From a checkpoint of a small mixture-of-experts model trained on Wikipedia.
Size: 8 layers, width 256, vocabulary 8192, 42.3M parameters.
Below are experts of layer 5 (counted from 0) of a mixture-of-experts language model. Rows are named gate (a neuron's input weights, with its number), up (a neuron's input weights, with its number) and show model dimensions 0-255. Each number is 128 + 32 x the weight over its row's rms, rounded and kept within 0 to 255.
Before each expert's rows: a language model's description of what the expert responds to. This comes from a sample of Wikipedia text that the model never trained on.

# expert 45
Description: Opening parentheses, quotes, en dashes, slashes and apostrophes introducing asides, dates or units: "(one as", "01/05", "m/s".
gate0 [206  86 161 150 137  92 126 164 128 114  90 132 143 108 103 140 148 141 178 134  84 122 158 140  99 128 125 124 125 143 117 221 170 142 113 128 160  40  85  96  87  79 124 156 121 125 105 106 103 116 147 176 126 116 123 155 182  43 138 167 173 148 119 142 100 135 117  97 147 123 139 102 120 138 207 154 123 131 164 140 111  99  76 147 173 134 141 172 166 127 121 131 143 167 137 150  98 131 159 192 120  68 131 114 117  93  56 101 124  80 105 104 150 151 111 128 144  85 159 116 143 138  46 108  87 129 135 163 103 148 110  89 121 152 110 134 100 148 127 116 149 153 155 102  98 142  89 111 200  89 179 144 105 165 148  40 126 164 111 118 124  83 152 153 119 121 134  83 112 142  96  89 108 148 164 127 108 101 182  92 112 124 160 118 179 127 166  86 129 108 108 132 172 135 176  91 110 155 154 118 145 108  89 119 165 224 108 136 139  90 112 134 183 108 140 129 120 178  93 118 110 137  86 156 113  80 161 130 175 136  80  97  84  40 152 151 202 143 114 133 166 142 154 139 142 103 149 110 183 133 156 113 171 167 205 158]
up0 [160 105 107 152 168 157 131  58 100  59 106 121 114 145 111  48 114 174 132 132  90 118 186 148 106 112 143  94 155  96 135 143 123 147 159 106 152 127 102  89 162  91 136 190 167  69 116 149 102 135 162 149 125 168 128 122 159 104  96 184 117 165 182 139 103 162 103 159 127 123 105 113 221 115 160  85 177 101 105 132 110 192  66 159 127 137 135 201 199 105 152  92 162 174 138 156  85 166 162 147 143  93 146 114 127 165 114 124 202 121 112 140 153 147 143  90 162 128 138 122 123  86  84 146 102 137 122 192 122 161  72 133  90 111 101 144 150 139 101 110  75 142 166  99 121 175 104 130 119 120 168 109 128 163 110  82 137 146 147 130  92  77  97 151 125 103 162 124 111 171 126 111 147 158 160 112  86 107 135 122 120  86 183  79 126 108 118 148 100 124 155 139 141 157 158 112 106 180 103 112 120 141 168 111 148 164  50 134 156 137  40 100 203 113  89  98 134 148 168 104 143 168  90 158 102  86 156 103 144 144 121  45 131  94  90 161 167  93  93 126 156 160  51 123 158 100 118  84 119 122 164 123 153  81 108 118]

# expert 42
Description: Digits inside numbers in statistics, tables, percentages and money, and spelled-out numbers like four, seven, hundred, twenty.
gate3 [181 179 123 171 133 139 160 162 141 104 102 109 124 174 130 101 145  94 143 163 159 124  64 111 143 154 162 148 167 145  87 136 101  89 123 102 190 128  82 129 146 115 106 136 169 124 107 129 168 113 149 135  96 159  54  51 163 129 151  75 162 130 133 149 101  94 184 193  85  67 165 106 112 120  81 151  88 115 107 174  99 157 122 181  98 122  40 108 192 116 138 120  94 162  76 190 144 147 136 131 136 125 108 158  87 106 167 106 125 107 150 132 103 185 125 161 186 154 156 140 110 107  70 146 152  92 107  96 108 132 157 127 117 114 111 150 139 102 114 121 162 159 132 152 125 103 125  55  77 118 125  92 161  80 127 103 173 119 109 175 136 126  55 146 115 157 157 113  99 124 110 119 140  75 106 141 132 136 124 120 117 127 119 159 107  97  93 125 110  65 111  90 151 150 123  70  99 126 158  80 159 116 110 134  75 121 152 117 187 119 139 140 101  93 135 126 164  84 184 149  88 115  42  65 101 125 140 130 109  74 169 170 120 117 174 117  68 175 108 148 145 128 139 152 178  79 100 193 150 130 146 106 159  80  84  75]
up3 [167 188 118  70 145 169 139 160  98 190 110 111 148 149 176 129 121 138 127 119 134 145  52 113 122 140 154 108 134 134 110 157 101  89 119 117 156  81  51 133 107 115 138 150 179 146 163 122 138 132 114 112  57 137 113  73 160 133 141 111 105 105 131 128  73 133 199 140  37 138 142 182 152 171  74 151 169  94 149 131  89 108 135 157 113  99  49 145 133  98 137 104 114 175 103 124 136 168 138 150  86 106 140 165  56 132 140  88 144 102 149 118 125 118 177 136 179 184  58 144 137 139  68 141  81 101  87 103 116  98 119  90 107 113  88 107 116  99 107 114 106 185 118 145 146  86 145 123 109  78 146 172 179 132 119  99  90  97 171 156  97 106  75 145  82 136 105 134 111 163 152 137 143 113 115 116  69 108 156  74 118 117 115 160 124  94  96  73 153  67  82 153 131 100 119 100 106 147 173 111 167 121 121 114  90 146 194 166 150 105 169 143 183  98  91 112 139 124 140 117 130 108 145 134  74 145 145  98 116 145 138 180  66  94 164 206  91 146 119 140 168 142 101 165 176 120  90 165 165 158 149  91 184  73 126 122]

# expert 14
Description: Closing parentheses and quotes, heading equals signs, and final digits of table scores, plus "in" after born or died in biographies.
gate1 [132 174 172 117 127 126 135  89 153 140 154 108 134 151 156 111  82 163  50 148  86 104 162 142 135 132 171 147  98 141 152 107 179 120 154 184 188 114 110 114 149 141 122 137  99  84 106 181  77 185 151  86 155  97 115 104 149  77 120 207 129  92 128  70 148 177 178 118 128 141 131 177 136  88 111 128 166  98 108 180  73  74 119 171  70 163 100 126  81 143  97 155 147 110 196 147 175 191 157 149 164 131 159 151 136 105 135  96 118 135 146 167 151 126 160  95 125 138 132 168 138 137 116 119 136 135 154 148 133 146 154 201 136 110 122 110 109 104 101 144 160 159 136  72 116 155 168 146 135 156 134 111 158 139 163 137  98  87 116 146 140 149  79 112 152 138 156 192 132  60  87  81 145 114 137 126 127  84  99 140  78 111 186 130  91 107 145 123 150 105 138 129 163 110 173 128 137 131 129  68 131 137 174 121 153 128 178 119 156  68 137 133  63 150 159 102 115 165 161 125 143 191  77 163 101 110 151 178 137 166 112  70  85 101 146 169 174 166  51  72 146  67 146 152 144 114 105 118 158 136 217 191 112 126 154 143]
up1 [125 156 147  89 102 118 118 157 124 166 125  86 110 150 140 119 102 146  68 175 125 107 128 119 145 134 113 136 127 149 161 150 147 117 143 112 155 136 155 135 140 139 176 112 109 139  68 169  92 149 147 165 126  99 110  95 150  98 158 165 181 113 160  77 200 144 154 123 103 121 137 108  97 112 143 109  99 128 131 168 185  91 146 171  70 121 143 121  97 140  87 174 153 107 201 168 127 130 117  97 119  98 173 136  94 107 164  35 150 152 184 190 102 137 121  81 140 155  75 185 141 150  69 130 174  45 117 135 111 106 147 156 162 112 145  98 165  75 177 117 108 113 150 159  79 135 126 138 146 157 179 124 146 101 171 111 151 103 131 152 103 132  97 111 111 105 159 197 150 131  72 112  55 143  73  99  84 128 165 117 130 122 153 101 111  97 127  97 205 137  86  86 121 115 149  74 126  88 119 104 163 105 124 188 218 148 182 135 144 105 126 116 108 106 172  70 114 129 147  99 160 187 130 186 156 110 167 143 162 161  80 102 129 103 115 131  95 134  81 124  96 141 145 166 111 113 119 103 150  80 222 161 146 130 178 122]

# expert 31
Description: Digits in score ranges like 25–19 and years, plus occupation and field nouns like politician, actress, writer, in award and film lists.
gate2 [142 129  86 149 144 132 173  40  77  98 106 159 182 120 155 116 136 196 179  91 165  53 139 115 138 172 159 137 119 163 117  96 129 147  99 171 154 109 108 157 104 134 170 127 137 111 134  97 102 100 138  98 148 126  95 115  88 125 160  40 128 137  71  52 164  95  89 125 124 170  82 114 134 113 102 104 206 124 159 125 143 135 173 132  98  63  76 121 172 131 132 153 133  87  94 138 181 163 183 170  91 134 117 107  70 101 192 147 110 111 188 180 112 126 126  93 121  87 116  91 165 123 135 143 150 129 155 159 145 139 200 138 131 103 150 126  96 163  73 124 103 111 142 116 164 135 195 118 133 112 135  79 142 155 167 119 183 132  51 163  90 103 128 163  93 164 176 181 143  80  98 104 114 142  97 121 176 165  60 165  89  94  96 128 167 119 121 141  95 118 111 109 122 134 126 117 179 131 131  77 139 120 129  63 155 182 126 101 132  84 134  73 120 117 102 134 112 129 108 136  94 126 148 158 135  72 146 135  79 107 134 146 142 178  81 129 124 129 138  88 126  93 152  93 122  91  84 131  85 147  90  93 166 152 165 114]
up2 [122 119 119  73 171 149 132 134 102 106 142  87 132 133 145 105 162 133 129 177  48 152 123 167 142 120 160 179  87 108 171 191 106 151 142 166 123 198 188 103 119 150 103  88 125 134 175 119 162 161 127 187  65  62 100 155 142 115 121 103  72 107 151  81 180 110 112 111 120 106 145 170 132 154 180  68 126 146  93 127 153 107 140 150 126  57 167 144 128 101 134 132 108  98 165 221 116 147 188 143 134 123 162 109 129 108 109 106 116 100 112 120 129 124 119 138 152 164  83 150 113  98  69  98 117 131 121 192  93 109  97  96 140 109 173 167 141 140 156 105 152  62 161 186 153 170  88  99 110 145 157 134 103 128  69  71  97 116 106 102 152  80  97 111 159  96 141  54 171 119 185 140  92 168 182 115 102 112 117 112 142 150  98 112 100 118 118  51 159 106 153 157 108 146  81 120  71 115 103 126 176 154 126 190 156 150 163 152 158 102 139 159 127 133 139 128 120 127 106  51 151 143 155 149  90 121 172 194 119 140  76 158  93  97 167 133 136 111 115 110  98 125 184 139 197 144 153 105 137 120 154 176  84 138 139 115]

# expert 33
Description: Abstract or event nouns after the/its/their, usually followed by of: conclusion, closure, height, age, score, order, death.
gate0 [147 132  99 116 143 162 120  64 141 124  94 164 157 121 104 175 134 108 158 107 168 111 119 136  56 190 143 129  91 128 182  88  84 171 139 123 141 155 100 107 178  84 106 127 133 103 114  40 148 127 117 134  54 106 106 114 155 129 134  97 113 193 141 122  85 164 134 173  93 138 180 149 113 133 158  55 173 154 145 125 154 108 158  94 157 135  88 110 113 119 192 165 125 112 120  79 109  95 127 169  97 149 112 137 139 129 116  75 158 106 124  94 137 124 153 125  93  96  41  90 179 191 181 142 131 120 147 177 166 128  91 101  73 100  91 119  78 155 183 129 173 179 103 154 142 140 139 176 152  96 136 133 143 104  82 153 188 161 176 122  88 148 143  57 110  91 123  85 129 103 156  87 169 135 138  95  75 141  73 118 122 152 144  97 107 137  86 139 108  67 175 124 125 134 162 123 109 135 123 143 125 112 180 152 122  77 158 116  74 112 125  43 110 196 110 125 155  76 158 111 125 134 129 146 125 161  81 164 123 157 102 185  91  81 125 113 113 150 101 156 157 144 193 151  92 137 147 141 146 109 130  92 146 114 185 113]
up0 [146 143  57  98 153  64 127  94 100 140 144 144 153 129 151 163 140 123 179 154  84 147  93 155 131 159 129 143  75  95 145 124 141 111 176 132 185 192 160  83 167 106  76 116 163 139 158  72  95  97 135 128  88  59 110 134 152 114  96 141 113 179 112 119 133  96 150 122 131 166 147 169  95 131 135 114 200 138  85 142 154 134 120  52 132 193 125 122 100 151 143 205  79 113 101  88  93  84 137 137 107 142  88 105 135 100  59  95 180  91 142 103 103 124 165 168 130  90 127  71 150 132 152 131 102 130 110 146 137 147  93  84  80 117 125 150  99 152 175  71 155 135 112 104 164  76 179 129 113 156 160  89 150 112 102 145 145 110 126 109 125  64 185  99 118 123 134  98 133  80 159 100 154 120 222 122  65 122  71 110 135 131 155  63 118 101 147 140 116 108 100 182 120  73 157  82 112  96 102 177  84 148 163 132 106  98 168 131  83  82 116  80 138 150 140 214 146 163 164 151 106 105  78 140 120 130 123 153 121 183 105 127  89 128 195 120 139 102  70 142 136 112 118 147 160 160 145 114 112 115 119 124 154 166  87 131]

# expert 23
Description: Pipes, line breaks and month names that follow a number or value inside tables, and months in day-month-year dates like 7 May 1906.
gate0 [115 125 110 178  79  66 169 148 163 124  90 160 182 179 119 160 133 170 184 129  80  70 152 110 131 194  88 140  72  85  86 183 107 210 145 153 146  87 147 170 111 135 113 150 113  74 129 164  80 104 191 149  95 107  98 138 141 151 128 129 123 110 156 113 185 126 165 168  74 133 136  83  69 126 124 162 128  90 116  84 113 148  61 121 131  75 110 109 122 102 109 176 180 208  98 110  68 137 148 164 143 145 138  80 138 121 127 126 168  98 143 119 116  94 158 151 100 123 125 136 113 150 134 157 143 139  85 116 213 130  97 171 127 141 163  78  54 110 117 144 124  89 127 165 188 119 150 187 146  94 114 132 158 118 118 160 205 143  66 148 105 114 162 157 117  70 131 113 118 118 123  43 179 131 127 193 126 141 146  68 114 120 125 105 145 182 120 110 148 134 127 186 206 144  93  79 136 163 123 118 176  96 159  83 116 107 130 155 106 113 128  64  89 166 109 109 113 130 160 126  73  95  93 154 115 171 129 158 137 149 143  92 123 116 107 149 121 124 126 116 162 128 131 108 139 133 146 112 129 164 129 134 126 128 114 113]
up0 [ 65 112 101 106 132  79 125  90 131  95  61 110  92 133 136  98 178 130 107  95 126 137 133 171 140 157 139 113 141 109 167  62 108 125 105 132  98  66 121 147 126 130 139 137 116 128 140 118 142 169 161 106 134 110 170  85 147 154 173 137  92 150 137 150 164 188 138 132 128 152 179 176 166 131  99 131 118 143 160 142 148 131 159 164 160 108 155 120 194 121 124 175 149 112 106 146 110 109 123 126 132 105 125 137 111 143 173  56 132 103 158 138 107  93 116 128 131 197  93 146  97  85 189  51 148 122 174 139  98 193 175  96 129 130  41 139 151 154 115 115 149 121 141  99 136  89 101  66 102 128 112 122 146 119 115 159  76  76 160 168 106 112 107 117  96 130  40  93  64 151 126 140  86 108 151 131  84  87 133 180  72  93 135  88 130  79 120 120 153 151 105 122  90 108 190 194 145  97  89  97  81 127  95 129 116 120 130 123 135  65 102 169 142  91 179 119 120 102 165  23 155 114 162 131 110 150 113 132 173 135  97 203 122  57 108 132 114 203 134 163 116  57 186 126 125 127 107 152 156 150 118 142 111 105  99 153]

# expert 8
Description: Inner word-piece syllables inside long Latinate or technical words, as in an-gi-ography, es-cor-ted, im-ple-mentation.
gate0 [ 87 205 171  92 151 148 130  73 152 106 153 114 157 118 125 142 143 142 106  92 146  73  72  87 157  58 145 198 123 190 169 135 103 135 148 165 105  99 118  70  65 124 184 109 222  87  95  82 162 118  99 128 115 152  95 121 137  86 131  87 130 145 158  73 142 126 129 129 171 106 125 129 121 143  79 135 138  71 106 158 138 176 131 112 196 120 141 103 137 115 123 182 124 137 128 150 128  92 152 118 139 109 102  82 142 152  58  88 136 139 165 173 164 124 129 105 108 137 142 116 151 159 122 145 140 106 101 103 118 147 152 153  99 104 144 114  88 146 242 154 138 138 147  76 124 138  93 149 165 123 130 146 181 157 149 110  50 118 159 167 163 112 212 131 127 119 188 104 119 145 157 105 125  90 122 157 152  93 115 171 162 150 105 110 126 116 146 190 151 103 153 120 105 131 125 106 154  98 153 156 155 143 123 101 106  85 161  91 121 131  86 155 152 113  79 108 143 127 155 137  62 119 113 123  69 116  77 123 133 112 187 101 117 198 178 140 168 182 127 154 134 103 155 193 145 145  89 137 164 152  81 130 112 204 131 136]
up0 [161 134 116  57 116 139 128  77 143 138 151  85 106 178 117 176 164 163  77  79 183 110  86  92 158 129 152 162 109 145 166  63 132 152  91 163  93 129 135 196  74 167 167  86 120 110  84 130 162 100 105 141 137  90  51 164 150 152  91 151 161 133  81  92 172 149 121 145 202  82 115 138 138 193 121  88  92  86 107  94 110  63 107 147 112 100 148  87 135  90 191 152 117 142 171 130 172 135 194 130 117 103 161 138 147 135 125 113 152 123 178 142  83 140 201 152 101 186  94 100 142 145 125  94  74  89 174 118 126 180  71 159 122  93 109 160 142 175 123 102 111 182 130 119 153  75 157 155 126 117 120 119 134 136 153  99 107 135 165  91 184 106 164 184 171  75 145 117 130 143 187 120  91 135 139 143 142 153 122 128 137 133 144 132 112 148 117  96 150 105 145  92 135 117 135  90 140 146 119 156 100 161 126 129 116  84 113 109 176 131 126 150 154 121 172 109 150 175 109 130  75 122 166 107  66 121  37 140 122 173 148 126 140 146 183 139 182 178 137 157 121 159 176 178 159 148 134 164 175 184 147 121 129 132 113 127]

# expert 17
Description: General nouns after a determiner, often people or media: player, game, song, video, friend, ship, footballer.
gate0 [137  62 200 108 138 101 133 149 173 153 116 104 133 189 113 174 117 148 140 108 123 157 156 188 114 122 133 152 125 107 185 128 125 111 133 104  49 108 105 167  84 164 118 164 100 113 116  98 118 139  96  69 153  85 115 100 193 176 136 122 123  92 107 102 114 151 144 136 153 121 102 120 129 146 122  89 135 148 155 111 116  95 128  93 138 100 118 186 160 126  70 143 147 112  80 137 138 109  90 127 155 175 149 110 106 150 126 126 138 107 136  97  84 114 121 177 113 136 102 104 168 131 180  79 183 181 145 137 117 148 190 165  96 184 187 162  96 159 135 113  87  99 160 124 124  75  47 158 105 135 126 148 109 134 133 172 137 154 170 153 156 110 108 132 138 105 116 204 120 127  82 101 119 136  87  97 133  93 125 118 171  58 132 101 123 119 162 177 169 164  83 119 165 124 192 141 202 117 123 118 167 116 167  32 176 138  92  92 134  45 126 155 105 132 110 148 138 145 121  85 114  76 161 156 152  77 176 161 127 154 139  65  67 128 109 107 148 124  77 132 135 128  95 167 106 185 152  97 152 138 100 136 149 197 115  78]
up0 [ 74 124 147  53 136 117 185 178 144 162 122  92 122 165 118 163 114  86 166 110 160 154 127 234 154 168 105 126 148 115 151 139 162 106 114 137 141  65  77 157 124 130  97 103  97 168 107 125 117 151  66  66  93 124  89 125 140 130 106 143 125 142 119 155 101 118 116 145 156 149 146 122 110 109 139 141 106  96 102 137 118 115 126 158 188  95 160 147 129 124 127 185 159 154 123 106  90 130 135 144 194 154  92 141 152 146 156 155 166 113 186 140 172  69 154 191 123 125 124 150 147 116 133 128 106 138  88 117 103 122 156 155  91 157 173 156 140 166  98 168 112 138 157  43 130  44  89 140 104 201 107 122 136 149 145 133 178 103 191 142 159 100 110 112  93 112 166 105 138  76 116 121 118 117 133 115 103 110 115 100 171 129 108 138 117 110 139 128 159 131  49 132 148  94 108  73 204 151 160 177 129 122 140 103 112 136 123 113  59  85 127 131 203  35  78 100 124 146 162 100 118 139 159 130 116 136 129 168 160  91 136 138 158  90  41 137 130 113  74  89 165  81 202 141 173 126 151 141 158  88 101 130 188 142 122 121]

# expert 30
Description: Past-tense verbs and participles after a subject or auxiliary, like made, played, served, talked, evolved, including -ed and -ing endings.
gate0 [183 142 134 130 112 219 121 104 150  65 148  95 190 196 132 171 137  86 113 122 121 108 102  51 111 100 156 156 122 135 139  75 147  87 102  72 125 134 126 135 137  96 104 114 112  90 176 100 112 140 136 130 137 143 124 132 106 141 134 102  69 131  89 119 190 120 112 102  25 127 135 149 159 187  78 117 123 101  71 179  61  91  79  94 138 112 108 151 162  82 163 130 109 135 163  98 110 158 112 158 129 120 170 112 140 113 188 111 163 143 160 112 160 146 139  75 142 139 117 155 128 168 149 100  53  67 105 175 154  49 136 179 191 103 136 126 140 105 119 142 137  89  58  98  97 131 154 104 152 134 173 116 165 104 131 135 152 146 196 123 145 115 128  91 133  81 124 128 142 105 138 149  76  92 148 142 121 111 133 113 133 129 167 170  69 129 120 174  62 113 100 157 129 137 113 143 136 124 119 156 166 153  98 107 157 152 142 157 141 151 134 169 129 163  73 117 163 200 120 133 118  69 118 113 145 105 127 102 140 145 100  95 102 105 109 114  93  70 121 120  84 192 103 119 112 138  33 148 129 141 188 161 109  95 115 166]
up0 [165 121 113 191 135  79 103 107  92 146 127 155 188 177 151 165 164 128 165 118 117 152 151 136 140 125 161 127 142 109 132 207  94 145 161 112 115 164 134 109 132 121 105 108  34 155 159 160 156  92 124 125 125 121 105 177 107 121  78 226 119  90 136 122 153 104  60 124 103 142 168 120 119 141  94 126 136 178 126  61 129 150 177 132 104 112 104  69 139 150 143 100 155 151 102 120 103 121  59 150 126 146 131 133 105 106 104 111 128 139 158 145  99 123  83 121 161 194 149 182 138  81 150 151  87  94 158 130 169 150  42 103 143 125 138 154  99  78  27 156 101 150 157 105 140 132 171 136 110 111 126 109 108 111 103 103 132 141 119 157 129  70 166 122 129 109 187 149 134 156 151 122 190 156  91 117 193 130 195 165 161 144 159 117 139 146 140 119 166 106 173  70 110 104 116 126 179  62 116  68 107 164 142 120 119 187 122 143 117 102 142 127 173  95 108 189 172  96  84 118 114 127 110 113 102  69 144  98  78 117 105  68 201 165 111 128 168 143 130 144 158 151 162 116 163 127 136 131  60 147 144 162 155 111 102 169]